config = dict(
    n_experts=128,
    d_shared_expert=64,
    normalize_top_k=True,
    balance_loss=0.00165,
    head_dim=128,
    vocab_size=8192,
    rope_fraction=1.0,
    qk_norm=False,
    init='uniform',
    init_std_qkv=0.0145,
    learning_rate=0.00514,
    doc_mask=False,
    dataset='wikipedia_en',
)
Below are experts of layer 2 (counted from 0) of a mixture-of-experts language model. Rows are named router (the router's row for the expert) and show model dimensions 0-255. Each number is 128 + 24 x the weight over its row's rms, rounded and kept within 0 to 255. Numbers have three digits each.
After each expert's rows: "mostly gets" lists some tokens that are sent to it at least half of the time. This comes from a sample of Wikipedia text that the model never trained on.

# expert 81
router:108163120079149120126111174117093193160152120105092134142140138124110151090116110144075161137133168127158110147175126155124095088147136149144128139093168124164067112132146116157138103094100109128168152127156127134115122125133115129142178136105131078155125112131150161111130106108126098096118155126156132113114103128089163098150079121141091110127118126102177124137136127117116094084133134131102107130101153158144137168167139121158103103158131103155135127137118136106153105176159150105090141107163138118128139157152105121109136132153102148120102142125081109155157122107114143097142122160120117137143126139185160148145101121135096105110111130116105139128146128161149133161128156110150102100117084100155118137100112107137154144157138131158135092173103177168136121147183135
mostly gets: " are", " have", " has", " had", " been", " can"

# expert 111
router:092144119134125113127157122134168117171102143097170096084171133144146153110170129094150152099118112155107096076125138118079132122130109127127124142104125105139140088118128113170138152110101179112137121128144162139180119100113093140150138127143110103093099116141127126143142129111125134116090125132100128148131125121131103123161097142118107120111142117075150100125134121164121138083115164089119165118128122120126160139125158122133157142155111109145131131112144148056121130154138166090130182144140148055166135142149107117151091121145149144126112109106123129148114127100131160098148174151169134092135142142144178127113105132118195044091101133119109164170124128095141113126124128099118095130130150113149103144134107141083130135140133110150132130178140152118114107160162156
mostly gets: " and", ",", " (", " but", "(", " while"

# expert 104
router:129163113106100125102115126154134143160128142092158104150117145148112152139128048135162165090130131161152094147184105105093136147147102126097123152114153110114154121136103097130123135132127153085153117107154123116143101116078095149146114178155143107123124136163110119122139156112164176110144130172111133167109091138110192110122144161130121090124104130133109120077160145150104097126149091129161122149148150128145128126126156129143165106096111071124132152150127154115097141102125151092102107093108086109109131119146112099118114118127122153136127123138130141155140127120111132122126151092159105162110171084074117102115128127157132142093128100154137123170120112081206122124107117094109120138117122115109141172127109143136104149148169113146123091156095126151114128153112092
mostly gets: " of", ",", " on", " for", " at", " about"

# expert 116
router:165151079121083145114135120137139151140139099140122107160141124131121117163108109132131171132044135129119140117133138134156145108118128129092131142097152105151106151088117127142137119098128119117180111171083205135136141126096092170124132155083140127135095098118137117127114147131102148095117135146130135135130105137114117102155124180132158142133108070090132105105111145184105151078100146131155139111075126088157135223122164150165121104122124109161101144097113147129101118126160132106096176103134127114117157121127123135122107096117142113142103123117118138136120107129154119092138113143138156139111127117146110141130120139134165152079140101137092118130155112148149150127101094125136120089117153135132084156131104135109146128124126120128117120167126138122125167161163205
mostly gets: "c", "op", "s", "al", "p", "tic"

# expert 62
router:176112150114169122106128151155139139139104131118145105091130110112144145121179095128130171104164111140134180098198132157083119148132085120093115186114181097146119098126064136112100171082117122135132139130145126151173119105124092134111116160094137095125149132160123135149131133129167094129138144143147125133141112115082138061100092145116110140127128087161107092084136097168090134134146137171115167091131126125115117143156155135136131132156166107152152128102079117101157117111147138121136107137132150122134151114152121177155147111153172126125137114094117127147134161094107109138153142153121121118130130128081126096124154136148128098129149179113127167101102135101151130133140121113167138105120168121121121131110103127122101121110093129134153087110128133085158125134161134
mostly gets: " election", " district", " Cu", " Infantry", " contract", " Pri"

# expert 60
router:127178162102150123151150151135109163131115133132124116148112096159123131096170117155124147079098130151146123133107109151100101106151119150084085131110117126105186127117132144116154121104127143168141091112152118145117137124126113165137146150119103109149117120132120146115115140125196098112118112139147136145164139144119129130125112112151130089134137145114145164124197150109108106138110112162150116120099151113130134097113166093121135085140143139151138090155161171093171150132115195128151125099124124116149101118141168189119087140134108138164169130119065140152090163104139110141126117144115119118162123114115140112110099146097155080126146112109122134180130127101146149171103166090140079135119118088153125090163101133115115101152138117162147133110132152102112155158085094
mostly gets: "weight", "ian", " 1967", " 1944", "56", " 1996"

# expert 92
router:152147124117170179135116097115164121149138127169126093149139143146141149085135105145110138110108093140119116089165129124100119095177151129114140160112150135093144129138039142116132158132121170151150121144106157124134115105114116146124138119141086109159117150130134137091076129170213111107123176115110180132137132133119168111135091145144143110153158127145197125144112112154097136138152099177136147112130145145134114151116150107113106138116130121158121124165138164117137118130144139128130143164128142108140162128143128170134132108140157133159141146115091118157157130071133122144154096108115107143115104134124137138142170145118112115142110129111148123115116137085175156144133156108107118123118112130172121124199099123145122081134115099156150081139113157128179158153117166
mostly gets: "ly", "y", " more", " well", "cy", "ty"

# expert 107
router:134110074104093099097133117152126136158116130160112146138189166153144157106179103096105137120148156130143128123160126133061143092140126127086121148093126079132132139132090116137057181098129130119155114122163148172143126109121091157118127158089125144153112060132149127130142130138165151107102115146118139133112121127099128130123100168101116131141147125147148113175154108155125142137127132142173143056081142097169112165128147101108130125148100164125143135126157134100144129155159153136129137148149105116134136107147145117136127100098118140118126103119130114164099158145150119132160128187114163154104170128097109105136151160126150080090138102113103134194116108099131129167100120123118095124103109151128117125071102136129131132127118092134123133118129137123111137148127152
mostly gets: "land", " States", " USA", " York", " University", " East"

# expert 44
router:144156084128120131139109155115121139144146164095119162125138139147152123127113125108143124120130153112095124134134112133139155141116138119112124130114088105210116126115116136138134116135115119089143103094102142150127110119103112147145142137100158102090086119159134179136133114119096111108133120113142159137116156143101161178125103129180116098114146106101107104130095108114123119106104110123127149138148138109141120192137072076094115139143129133187078152168179160130103158116142137117132195136202108107137127167138158132154166103117132137137142121051149104139123123138123073112134132159157105116099148113125135139143050143132104126107146158160126094096161093147129134152128135125116120082094151115110123138114118122147101118085111092140138094144134141135133144142114151
mostly gets: " species", " h", " north", " sea", " fr", " water"

# expert 108
router:083149077084119129162144154133127152137120153133098100138163158116087142117128153147117136095099113157130143151144099164110124127106105117125125133109126129154127141134109159136116130110084189087137138188105169163117177093121153128176119138146146107119128127147130181125095102149134133099119125120129136129142132141126145103152101136148149114080163123082124155085133156138098072108152127109128193116127128147133119188112158131129107125157110134131126078179090135088147171141127135115090165086137126092154127082146133122190124097133116156133126127151109134140104125122138147107160136161110140110118149126155126105096100131124097135106128146142118157137098154123116156148152143166105102112124176147137118158126109133127124094146125112162119137118152135146105202144155138
mostly gets: ".", "'", "\"", " while", "’", "!"

# expert 36
router:114126150108172118109098122160138138119137097119132109170122126163117135119179105154107134109089134117108126140103095145033095103150145134063101165100140138149130119157115108138150132121106139120131132166131130154152119115126113172117119171104109105129116076136176141102094104160186097123148130121136159121119105129141098134136162129135129089140159116137136116103133119140105115164089137165148140121115128093160152103128139085111149095119132131111103092126126151101134100160139164152079113101133125104114125165152206175133122096100111146148185136099129117157089147106142125114132113136178095103105146099135132142117170149125090081131136145106127170137108146130127150147111131145123087117104137104133097142151083150148139096129119123154139119114133144125105139163110104
mostly gets: " School", " California", " University", " Infantry", "berg", " Africa"

# expert 48
router:154098105149074127105120157136142120132083099136153158152162126125113115180160123078117147093172139112168148143132081147112146105147137116121114140122101130073133121141078115120102135084134119148161151120094120083126141121087121187149102155131095134123120125142111127145134106102182120090113104125102139110124110089133141106123165157138111114143131104127127112123160141150067070109128135126147108059120114082200145105154176144132119074137134135115155104124110097124105120152106133132130140143156145110127160135120147146124100154101117133127155135116131114133155126142110155083124144129121078160122134120115127119112202155110169132100130141144088142148113164125154149141150099150134136109107105134143129159085147181136133120094153099121113119126140127112132110158139127
mostly gets: " States", " Indian", " Washington", " York", " American", " College"

# expert 38
router:135159077118137134071114127107090146128157150118119127106142102152158141124124111100129150130111183163133111102145129139121133135099115111104111132112116087183102120108123127166143105121121132110139070112135111149128103111116129146167134155125130078116090130131149147129120149114145139112102124143103139131101137094125117183120125118139128126092149112120126078081092101134104126130111134123128158148156113116130119201128126078112106102103154137182078135167139147106156151113143134156113173114204093099125130134150142128143141132117127164134159126106145110140156142135122076112182119146136115119124148130115123122145120137124099110127158124146081100074182111164136121159133132143125119063098142102153096121129130120146115101057121102146118070123145150136160143135159136
mostly gets: " water", " species", " Or", " Tro", " ship", " sea"

# expert 109
router:154160167131126100124132184131106116134097139159123100126136118116104156158117106155111151078096111115135143158130106169107156125127126105123102140119117137077164180138124109108151127119085114134143159120142086128131191119108135136144157138126137086144109125153148156130096159118130172121106156093092125119175116128127138105086145133133092113096118117100109132102175130146138108114080112110154158097112145091123130120115140133130101145179118153143108140170109183094101110145134135109139165109145124088109185093143118136140121101134134134182105138101118124149067133138090096098139111144133110156143115136133085102130136125153121139101139147117136140092108125150119165134117103112138145111128091129169120132100104131134097117127080127115106100077197159117180139151126161
mostly gets: ":", ".", " •", "|", " -", "-"

# expert 101
router:157142112125143115113122132125128120146126090115098090134131110111127174102142126095126140115135125159126147108182102108104153123156155076121122144095094131113139150096111166105063152110126130120150153109087146077142136107120088133128153136140148136132122073160128142149153153141095162128043178114130107138080122117126146134151143127123139105129143085115119117140158122105124141115137148131113138114135157140223138116148101122088111124117089136128125139124137099132087101128150106115120120107148130120119152127137129113135145070107149158166127169150138133150170138145106120112151119141123067113109122161090148093129140132126100131139151088125082112098147099138140143133093121101105082118140148154103121087080119121108152115114151089132133097148101174109141115128107182
mostly gets: "ce", "t", "e", "to", "ta", "te"

# expert 83
router:144140121113124127124160140178116157137128129129093126090176108143146132089160120112170176086115151142123170093193102140080092078119124097058120154117143105087163167085153115134112087142060160178143157118111154145128139124112113132174151146183093108138104094136122150147065123175136139097138117101134137143145118126085118113136113154162118125108140123119109119140136123170088098146112142137091124097105130154138107129140153097122107111140099102145144144176140121115098132136097152120080140142130095108084106091148135113107108116155111146113146169154134098144099153145132133140143138133143112130133115154164118141136150129129103123122136073147118161139139126104138114148140196140104092126112125136136154110128115135116109147138115119154123108119123099122108130143136126
mostly gets: " A", "W", "A", "M", "I", "R"

# expert 125
router:137117118101112159091120111100146145138136115163094128133167122155133174116118116129160143094129146141105131115156105104123153114113116161131116131116144127132133134123117126105099180084112146093135107112123168116122150097108132131112145132156140104101107126151113140139119162185163098114127153122112127127173130048116138119132151180133121113091138136078145112068149061107115118127119092095187087096108122128136145146116126125120106145164142108161112119141106139130154079148166136150160174079140196135120132135135127132100102119136111140112135123112118118132156131137125066105133103164170111097095143136063110093120101133142154119143134159123124142135157129124116148166106189100147129126130129141122137144166118135112119088099123114157146098105098149133135191139134132
mostly gets: "-", "–", " |", "−"

# expert 88
router:086116130094144161151115146144124128129097089112120118155135154134123136113158127151154170141109160134137141126185134136113112113118137144082088174111215120134117116119105124172115140122117169171152143155145111099135112118127095124148132165143097104156130124123144140124089155128171099123141161121120159121139125125106112070125145122164130129125138099115145069067161121161101126154114123107147123149151114134135142079183176140144117122137191098163092158147149103115155143126144124095137115066131134126150144127143086164104110111140116170139172121138110103136149152128113115123168159101138127097123111118117106138137175132110104103139140155160078139130094090145129108166119131140143127098117157139155150130151105116116084102101141134144138111143161136155153152125136159
mostly gets: " government", " President", " Army", " Democratic", " British", " Council"

# expert 122
router:126179109098136141148110138188113103153113109163091124181159149174081125122123121158137131096108139135115124108117154119113121138117124145093136155104169133138143145136137142164131140090115143140173111137149155162139121123129129164138126198099113113162133084131116181116131116130136134119153135114147150124194151151076126119125103126130126143133133130147118126132133152102116131144125151142159105121080146080094164092102152128131186105148107140161091110165108152107143116133154147145137129074154108128126156133132133151132068084114107148155126135147106109163114113092097122104115140162151150135124132110104127095101125112107163083126098138170120122178136101115154096174117110109131118124114129084175114120157104132115138089159142129141114120134155132150152160175147170
mostly gets: "ation", "ment", "ity", "ations", "ence", "ities"

# expert 98
router:151162111110135148140133134140144142165098108092134147132185120145141120107134109109098167111120153153135130136129123140093125074118107095124076134133156138109138154095124104154156138077120187141152125141113117112097129113108136154150152139122081104142061094139120136174112177097127140089112133128137122119155113147091130151139126158213127115108135131131129123109156120162146092114101142110124155152119125132101111120156150075126152128144165126179154174153172145107131118132126172105124172130152084100113116128132159149141136111129143139121169140098123100140112148154129125134130117135086056146120157123154106079124145151126127085094163114122083097091086148146123122144126118111134120123125104148149106134116117141124085172111123109132123129126146150061115145126141144
mostly gets: " 18", " 16", " 13", " 14", " 20", " 21"

# expert 119
router:117112148124074140119109125156152150138142126151111136098137076167100150109148110122113135137142147115128131111102104146136140119123093105075072143106086139136107145135101098091113133116125176131145130103103159159177150123104142159103140119134060104095168147155110174121086115155146115123076092128131132117139123140125094099142162152115116104114119096102152138150114126188088089127116138151141104066096144133142110165135133124136112091140077139111140140142098103115144122170134145102144121126128100104105110157157168118160139135157152130129120142127131169149129183137124120128150149122137122147135142121119119146120150130138108136132175165099131163157104132148152114135114143095093090153087122114133171115108101200142095144142136138143164112160111175133118094162118119
mostly gets: " British", "+", " music", " India", " Indian", " television"

# expert 0
router:147134126098103134131091169154138149121117123074100123177144104129134120095149121145090119125145159131147090141127085121098109095117154114102066144094200134147119120088128160167104137123115121106143149157149123155135080122117097160162127144119133084106130106114197130090101154110174098141152132147112126148120120120118137133134094112149115106113149109117162094125158141140075139133127138141166141117111146104147152159125137131100119123182148152141146131135130137140167114122159143127144110111132131104119145158144145160159139119154132159133134119101141104152160153118176118115161143123120101092140178133116132148145154146144150093134149114118139126136132085136115135194102114127107099126119127112113106135140090132138141074074154153168192081164146125163141127152147165
mostly gets: "°", "z", "ko", " Army", " station", "j"

# expert 14
router:114197122115140136144114109104112139136161159119129110104156125146135122111128123121130126116084137129091138114157114179114104117137105137123112137088111140194110120118141129137152093102101126117152089145115143117137109135110142157141135127101141097138086116151170140131130121154135123112110136133107136129142127157087109151148157113138130063170135101100112094153130138174128113087115103128121129111122140090170127212106151084122098104129084120145111165146125181119143118092166145127108151088147100105164124161154152161130158124097128142116130145102081119150129136097110128111128106164094096157133099075102115154114086112118103082137157125199098111101149129135118153177108160121117126112113120105116104120107099117141145106090130088171153122153146147149135129157132111
mostly gets: " species", "ural", "ic", " cells", " protein", "bon"

# expert 7
router:088124140102133135116126156163144138182127093100141083129172155177099156102129057094127169103082182133139143091140086148120117116145112118114117141112159094156126122124121113130129146123091169119151123166110152118144145074118133133182113134176087100147126129121117186132090130146111154113103129128163134125160152098111122121095167115151122102122172121114137101123121126145076046142103128090107134121139123159163117120133102091130114112119153094119140154128119138110135160111127131170134150143135143127083096119154158154150085127099103158118148139135143157144109150120122134116163144136101136137145129118139111101135158172123074125118116071123114159135141121118145133171121174131121100113102153127130106108100105151140162148123138108140117101147140128114119111139166136
mostly gets: " La", " El", " San", " Ni", " Bas", " Bel"

# expert 59
router:095164149082169133134122129154123107145090085094142114151146140138102144104149130168134159148057146113131133104151112126129076129098159143112115146117190126134124087116116119145114151162065126169139182190131133078139167113110071131166107179162130113133102122102126156112085115098124135109152150115138147113138117096081114105102151127194158120110136105099137126093135109139078089140127114106110139149146115128149117053134135133141109140112166106122118162152139123109152121119122117129097140097143132110124129133145125134131119085119091150130145143112155107136135141110115111121143151089134107085119115114115109108103127145138134125115112148140100140154096083141109150158112126131106093083148146106140142105154111117107084098078135125144139105151151144132123155129123144
mostly gets: " des", " church", " command", " bl", " forces", " attack"

# expert 79
router:111166138152136140106120143091110141150158145123114118117129151134141157143102120134156136114119185156134121110132138158129115121130093095135126143112113094206125108107118126126124114125126133111143105115116116125117131111126110137141153129102126081136111116174141197149119117115085145098136145103127136109098143140126132184125114105172121052113142082078137078145095112121135119136091130110105125106121136113131109189147105094128093112127125121150105179189141160118134147134157133166133185110162101127140137166141145101149163120093124165126143144119120088141126140126102120119131111150132106114131120143108115112142066120128119134139153146173091125088130117154121127157122169156115098070103140122107115143080126109144157090043155107127134116145112136136158146132113112
mostly gets: " species", " Genus", " \\", " gene", " cells", "\\"

# expert 43
router:102084146137163164137105159153137134151095074133150105078130151133149127151190113110112122136096142132134113103110078130164136127126137103105116136088096106200111117082134089089033139118120133142142153152111141126137129078132123137136160119134144126137145121124105129177089113115148148091129108117110146139129142108108109086097157152114143076130134103125131105102132090128122117121140111152153130119117170093209144138131120132109075134132075142114161130118137158130120123151139143124139144153152124116128156159164195131152116124105114133114125137100139107136119141147136140096157145154148126139123141077097142123120139180129129089119179128123143132155162126125140169160105123109114108087117127122104119137085109135136133129091140121152121127116104135120103158127167106
mostly gets: "án", "ár", "iel", "å", "mann", "ø"

# expert 40
router:071143117139149147134128147112141132141100117101132141136134149152148135110163099108135176142090148128112129115122121144146152098127099145098087153110182177130107138118096124131127078130116148146142139138182072115168177082123108140135171130178138115111131116141130121123124136131149096092117110131148121152124163109122142082117158100152153141132129144121111123112144147151132106139107136087180133171139135152152138128166165110187106157114135094163097141143154132109138128102145143103136088109123089117098127116136112135098133111106114166170109134148108103135134200117095118114206166094174173113120153111143116130102150129132116103119133131154078142156170108137112135127105161132113124096123156113150170131140108110125064113128116126144127115130098147147162138124123157
mostly gets: " After", " off", " died", " death", "On", " attack"

# expert 64
router:114167150144123099157146118153151113158136110085092113150190122123137139108157071115182143083104154161157119132159128148109062109151103157123147122101174076136153092147118123133121180130118109122126145146143129120139118110115083138100131156153114125119133145138117131074093107133166141104107165145095127151155082115095130096127110131140099110146121132139165107099148113168087093100148136114121130124132196131134086140139142133147124134178112105138126103144147141089097097159122142120133102168133150112150171138151112101167113082134101147165140120152132119153107163117132112112114094114129134094124148157117139097160135152144121090084096138112127154144095153163144137135104138123130118108109130099131133155124101137101113134154167121201118119129144142104131107147134116
mostly gets: ",", " was", " is", " were", " are", " been"

# expert 84
router:108153144084137164119139120114148144159137107113134112141158106144103140117145096140153131127157156136135091149161117171130162108098109099131132128110121152166119163150080162086075155103127167125153118116108136139106103121070118133148126134150076116175141133172128119153137138152163139112136106097129155147164153106125149103112107193129111081132178117083127121120116074137109141086155138138149145108113099150143114125148094146124080136105099102180114153123102126113167108122159147130094123150125124136108151152142128136136119095114121139143130140089076118151142118141130088127148105148148110119120105087126158096096121142179136108129121099136116110135149153094140139172117191119092145119123150146114098128136119150122144121113122100128187089129107173108129164139103168
mostly gets: " |", "  ", ";", "|", "/", "*"

# expert 86
router:108145134103149139139140141146130126142113113107111172143158160158128163110201131162145129101081146116103149129137107145110110117114122121093091120100086118167115127101140125126122134101110134146126111124121117163140129114123122148131137126118096126124120082143137165164076155131191093118137124127119123111185134147107100136118141130128127076135160122136126116155182102103127133152097107145148147126114135098168133086119119096121119148105103114123123111151127193093169081160130167135095157116158102102116108151147200167151138133117106135128122124121128141159141153111110096132137136170152130144148129074154107130104102146146146059117176135129143136170154164137112104160105160118115072116114119092105123124134089167133132102127146099162130119093149135144093137153153109
mostly gets: "nia", "ik", "burg", "mond", "ić", "berg"

# expert 13
router:128128106109170147133119140154172145145063139084123164132147141126140160106196089137109145103167161133147089145104108157101104151114088116115123153115122123134134119129071163136147192084123154106138112117105072128105143090118119155134139137120128126099127128171101148124141133123134126116097156147147161102108105121122140113078129157167078067109147087140140120127133144100120149150126140130123153132149124106128125118142115097106154166141156133121150134093133145105150118123143124124091165129161138123104132112144144194143118125116163130152133132085155105151112138142098136139144110122100033169130131111100124099145148148117141080126166115150113090105154110141138112143110140154114108087124094102131126100146123162114120146115101112117117098117127163081135116131154109
mostly gets: " March", " January", " France", " Date", " Kar", " Total"

# expert 97
router:128184080123064105123093138092134146131102153106095128063122109114100123125187123096140117128123133154133095108106108161063118109103130119117126138099135094129128146130078133105127184107138118107163151140135112139156140107115146150129131167108126126101124137160145114155151138109170116132142099150132171136145129111110112077146097138141147161128117137151142157141122134129110120102137162169160144139107124137127153180152104118152113120126192155181134125094146133105090148108101162134124116130142136117154132136150132162105139114125154123118109153136070105149114121126124148133155152119142146149106149100108183096087117168138162113070144103141103102180092173103115166141126124095104105096101138116128120114122114140130161071144119102128118106162125128152140123140131148
mostly gets: " player", " $", " yards", " number", " lb", " kg"

# expert 106
router:156148131100114125125134176151098147140133156166176092133141120135151139142119130122107117113120097174148140097106123139075124147095119098116112160106084171117121124115134127193088127084114162134138132148088146149132126129107110132156100127141178120110142121116164156142108108156124159093067174122129101126122121160125105117112147146123110102082153086098084086099125154153090095114124107108138162172086104143142139107132126110119128110143110141135112132126167174128150141129151150132091154102136160077116127124151117112146123115107128151132099149123102128156084140121126178121182184177128105131128169126156157076108128123094109141120130117113139143140114145141128135154113085138141072119117133123172124120102122120118096153128123140164122099108124126110125157161159168
mostly gets: ".", " (", "\"", ")", " \"", "}"

# expert 27
router:126131127133081145105110116143159158153128104129143139144111125143098142079140112111115145137111151097139109100095115132128153116165143112090101117114114091139116107122147096114138101119120136187142111105082177134152204152101139145115156136142106125132126150127126184081099143133124116118119129119155131124168177152141133083143169169122110101101081135075134142141119122161096099127135166143160105079124144143110143130121111114140117099129096125113169147171123109103117114154111129112154113094136107135070127136160140125137120108116123114124128176131130182137127148152108124113144177126135124120102148139138120138141085166157105159112130119091143139139084163163133108116114180098151119131075137119089153148095108170117085140155155137136122102158125159108106127161075147
mostly gets: " film", " album", " music", " song", " Nominated", " Film"

# expert 78
router:147154177154137132089119167154101153158087138152121116151179109115121167170117087150127154142143116142139133125123119128121133104152145115137108143122120118089111182101124149113129145122127121130142103117105080090111162114061107143130140137133094106151106123154103132163136174126101152104134159101107120130132177105127156092106138131129121150123155121138109116094180101158131124078094132125138147105129130098118147106142154130106111122164126104140105193175135165085106118137154123092152154143129074106151184119136133123127102075130123128216105129114116130148084118140097082097136125170134090157108125092166109092142147114145141134084123105130137098116116135119101120108115142089142144111131103102138117139098106121085119127104132132136132111089149129101147125152129132
mostly gets: "=", "|", " =", " •", ":", " →"

# expert 70
router:124089164126064178118131085165133145154075119118131105109152127167130111136143114068144117114147123138165145111152120117139118161113124147141134148117109112085124121125094137123061136082110137135136113153122127171104137108105113173105124148147119133134129118141129130151120101125161145113131116115118140108134147106136106092101135196097143125130147102128164102127141119117090119140104117131138138092116154104169107114149172150138110116143124160129155093102115087113123125160143149081169101131144159117124191103127176125144136130089129158143129133145137077148118131184101157069136160150160122135097139129120128178098164170136163088081125119131123072122147136103147112116124106129114113124100094103124134162091119157114173141103126133118108117108152156154146127150115134
mostly gets: " World", " Red", " Texas", " Ohio", " Rec", "thing"

# expert 118
router:144206122094138157115127150106108136163100138148096137176135160123096160131128125121122175100144136169096120148130152129121127131109146159138073157103150156080141150095097172124112163129121121100155145151193099106154113131137123148112146185137136117115134119124160137127087121148165087102132185132113150136116124120145143094123136118125138118112123106106134111120163117167090123158085134155122109138119124092142122119168110114218138150177070103133123129127144149123130081105136113129106123099128138137141146143134139156132136098122124139158131149138109139150167175103103116102133138149131161131096110123157165131130127145113144132113107148100158141130092125131159126133066106158153123134106134159164116123151104178109143119151137114181151135128141139117151173142133161
mostly gets: "ed", " out", "ing", "ated", "ted", " new"

# expert 96
router:163125106127135144081113106098125158151145102132129093143130146122147137134106112123136147089116128138144117097157118143110091112149145154099139139116162073126156144132115106141122146095146166074142072122146158111142168134088097140148129157164147107095124130158151115112134153134154128118134142092123110114124117081118091126134173167124178118112116125137116139101152074113133114130113123091196102125100128108136157101110150107152090117161120091133133148114118162136128125104146155123160126098134094126160129130144123113088127121134126145152096128120108115165120116097130095132113136127149071160095151087064103098115108105179097149120176137160133115163090143161161156154121128105129122125107129089125090145135120119126116132119116152153154044103143141114162163161115116
mostly gets: " of", " in", "-", " from", " for", "–"

# expert 91
router:136145114123096107143136122091182140144110111105090130041129122122143143126165117119130120140153109161133110153121114163109146127100137097115120150114111141089161168120111128124091141080104139108147169122124113132119166115118153152127141159141118144111140136175100102176155131120129113136144112112112180090164126140140124065103103187145156112128190134155138161081161102098097123131122121140143142100117167152136101086144153140149112124139161138175145120118147116113162122116132167116133125137150129112149153136136154179126114137094123162115179127123106104149098148144063108136133135107131132141091181130101161127124132143101151101090133087138127133140122124122196159123151116129140103118109119088151150115084130135130143159115115137130099105137144135075159134136104119
mostly gets: " time", " years", " year", " 2024", " 2010", " 2013"

# expert 41
router:126122106130134160136141107121142122132036084111118136092130125135129128137156139131111132134141139148155102143118132171102154104131116146129139133124121103098108128137073138149084150115144149080164150147096086154144113112123141182117113164082138139084092140191115126151132110122136127097113129139135174121110128155116111076119133192175102138125115086113153162102153133136120119098111126129169121108112118109166157157148121148168151143122133123127134107082146135132153130138098143122118142132127142105144167118132159154154145161150128108118157140102111093137119155128123108154131121141109099160108132125135148093125139175131153138109164116131095113133111143096167184116125108081118148122118098095119135122113123202127155106109076115118144114132151136040145136151138137
mostly gets: " year", " season", "″", " school", " coach", " %"

# expert 8
router:114195126069174089116089115187097158123098125115114126153150147167115136085122128104153123124077146132101130146178093141091052094114173101088110142108150109182126130129127110140140153126128169119144120141144129112135106107116109135141110140178079113105127100125138192104080138142177120123130158117116150114104126104120150115133078121167120148135125089143117108120108123147100102135126128163117157123133143150142121116131130113090123112126161131141107139134165169114097130118152174123108152099137104105078116116152143145138118079116096149112169121104154119142136101132138103107128157128175104103128137139123116132135156168115083123104145133132104138117131127118148162175102136164092095109122131120144110105148104153131142091098114142165118129130134125121135153121133165
mostly gets: " District", " Church", " House", " Council", " Army", "°"

# expert 100
router:124118092136084146118128094165102119142110088128127141112124115103146139190140156108154144115173117085138152089136043121154178110176110108128147139116111134089123103127143135143088116104132100148155138156066129102106148102105104164147136159141127120099128142142109112116125143109161163105117105138092112104108120110122163088118146143153119105141128059090115106083136134084081132078108134121106111132129154085202166147107128113148092108134119141102137109104158143134114151155121119119125128138124140115137169145127159128156120104124152134106104134131130109129154132135105148081138127164139092143101141135124136124120155165109175142086164111120120132176137128131179155134114129130107127108111083114126109145069123153102127145126135116129106112087125149104101124147137129
mostly gets: "lo", "mo", "co", "mb", "pp", "pre"

# expert 25
router:115157119121103141107133163131100140143134138096114142118153096106125140127140122100153149086157141152192123112137118127144179098156103098100118169118174153150111126083085152164097144107106152079124114152132080165131116111118129135138159154095085094129145124122115116136131136081144115132100089174119146137151121102114131104119161143114143171088164122148129081130115132103102127155129113115125153115100131118118147178129133103176109142126151123166120129144121117089164132127166123103139146156172096127144146128162140141174121100123148153154069138112117084143112138120132110115186158135106104142133135140102147120119125094140161111131123101161129157106134138115130112150128108150154125100063099141115126122126105143144124108097125108145139042166127121108186130127166126
mostly gets: " E", " Z", " L", " O", " D", " Al"

# expert 71
router:103120127124153176121129125158148125181090106115107102091169117154107156105227061131093150123123166108138110101139117159095131138146102121084136148112126112144135103134113106098117101112152168090142137143129153125141165116109124136117122130138108104098113094165156170099083130137136139077135162129161147124156111163087127100086138138115110053118125089105127100167130154144131087119118163091149104113065105138140139133130150110131134113114098141114141150108099115130167127147085133119121116140141161109145134121145150144091130152116114149121130151147133146152141184139112119136178122163167114119146158137107101096104123152125123121140175119118090093147135135110115110149108133133131121110101111119090143142109097133138114118102136152142176123104131122091114122154111141
mostly gets: " film", " University", " New", " School", " River", " school"

# expert 65
router:144118128164077183126079095086146090161105166088093114150143117119097159119108128123108154135123124151107173128156134128156101126123137165119116147122135161092144148134098159122078169108131129088155134135091140092117117113122083155127144156237154117174119130129134126148140095157111080112115167107141147119170144134133172087133093189122145138159145120083160166125139109139082097124098120160118130123159131129158143108120115107183157163144098106109110146107157101122121109110092129133128109149141134113136137101130111130116124129144103149148121169144108098152116136142107116096155146136149128134110137160154172130123116153151160126092163125144121133110096107135173121125119109124149116128103163157158115103132120137133140136142139135161147119125112107110147106157136129
mostly gets: "ed", "d", " out", " up", " there", "ated"

# expert 74
router:144200084128138152118111117157128135162130144131120082120121125131089138111101126161166136132053155168094111155159123114108138103129119114119128146098149095127104158139111151091138128102129153079174108156157161117143127146119117141145132148143137128139151094127178163097164118149160103109082135155136135110179152107087134106126095103130148128120117112142109144116141121098117121087123172150151162125145159159134149204099101139161091105111114125138087128128127112123121136112149147116075125106119120108130124132140133130117152127150121152160140162115071115157075134122114111074118127150131118119137154111089152119115076140117081138094160112127144132110117123111125165147121117130124121123125166138131083124142127122125130108140111123167156094190127127118145185157129158
mostly gets: "e", "'", "al", "ed", "’", "ite"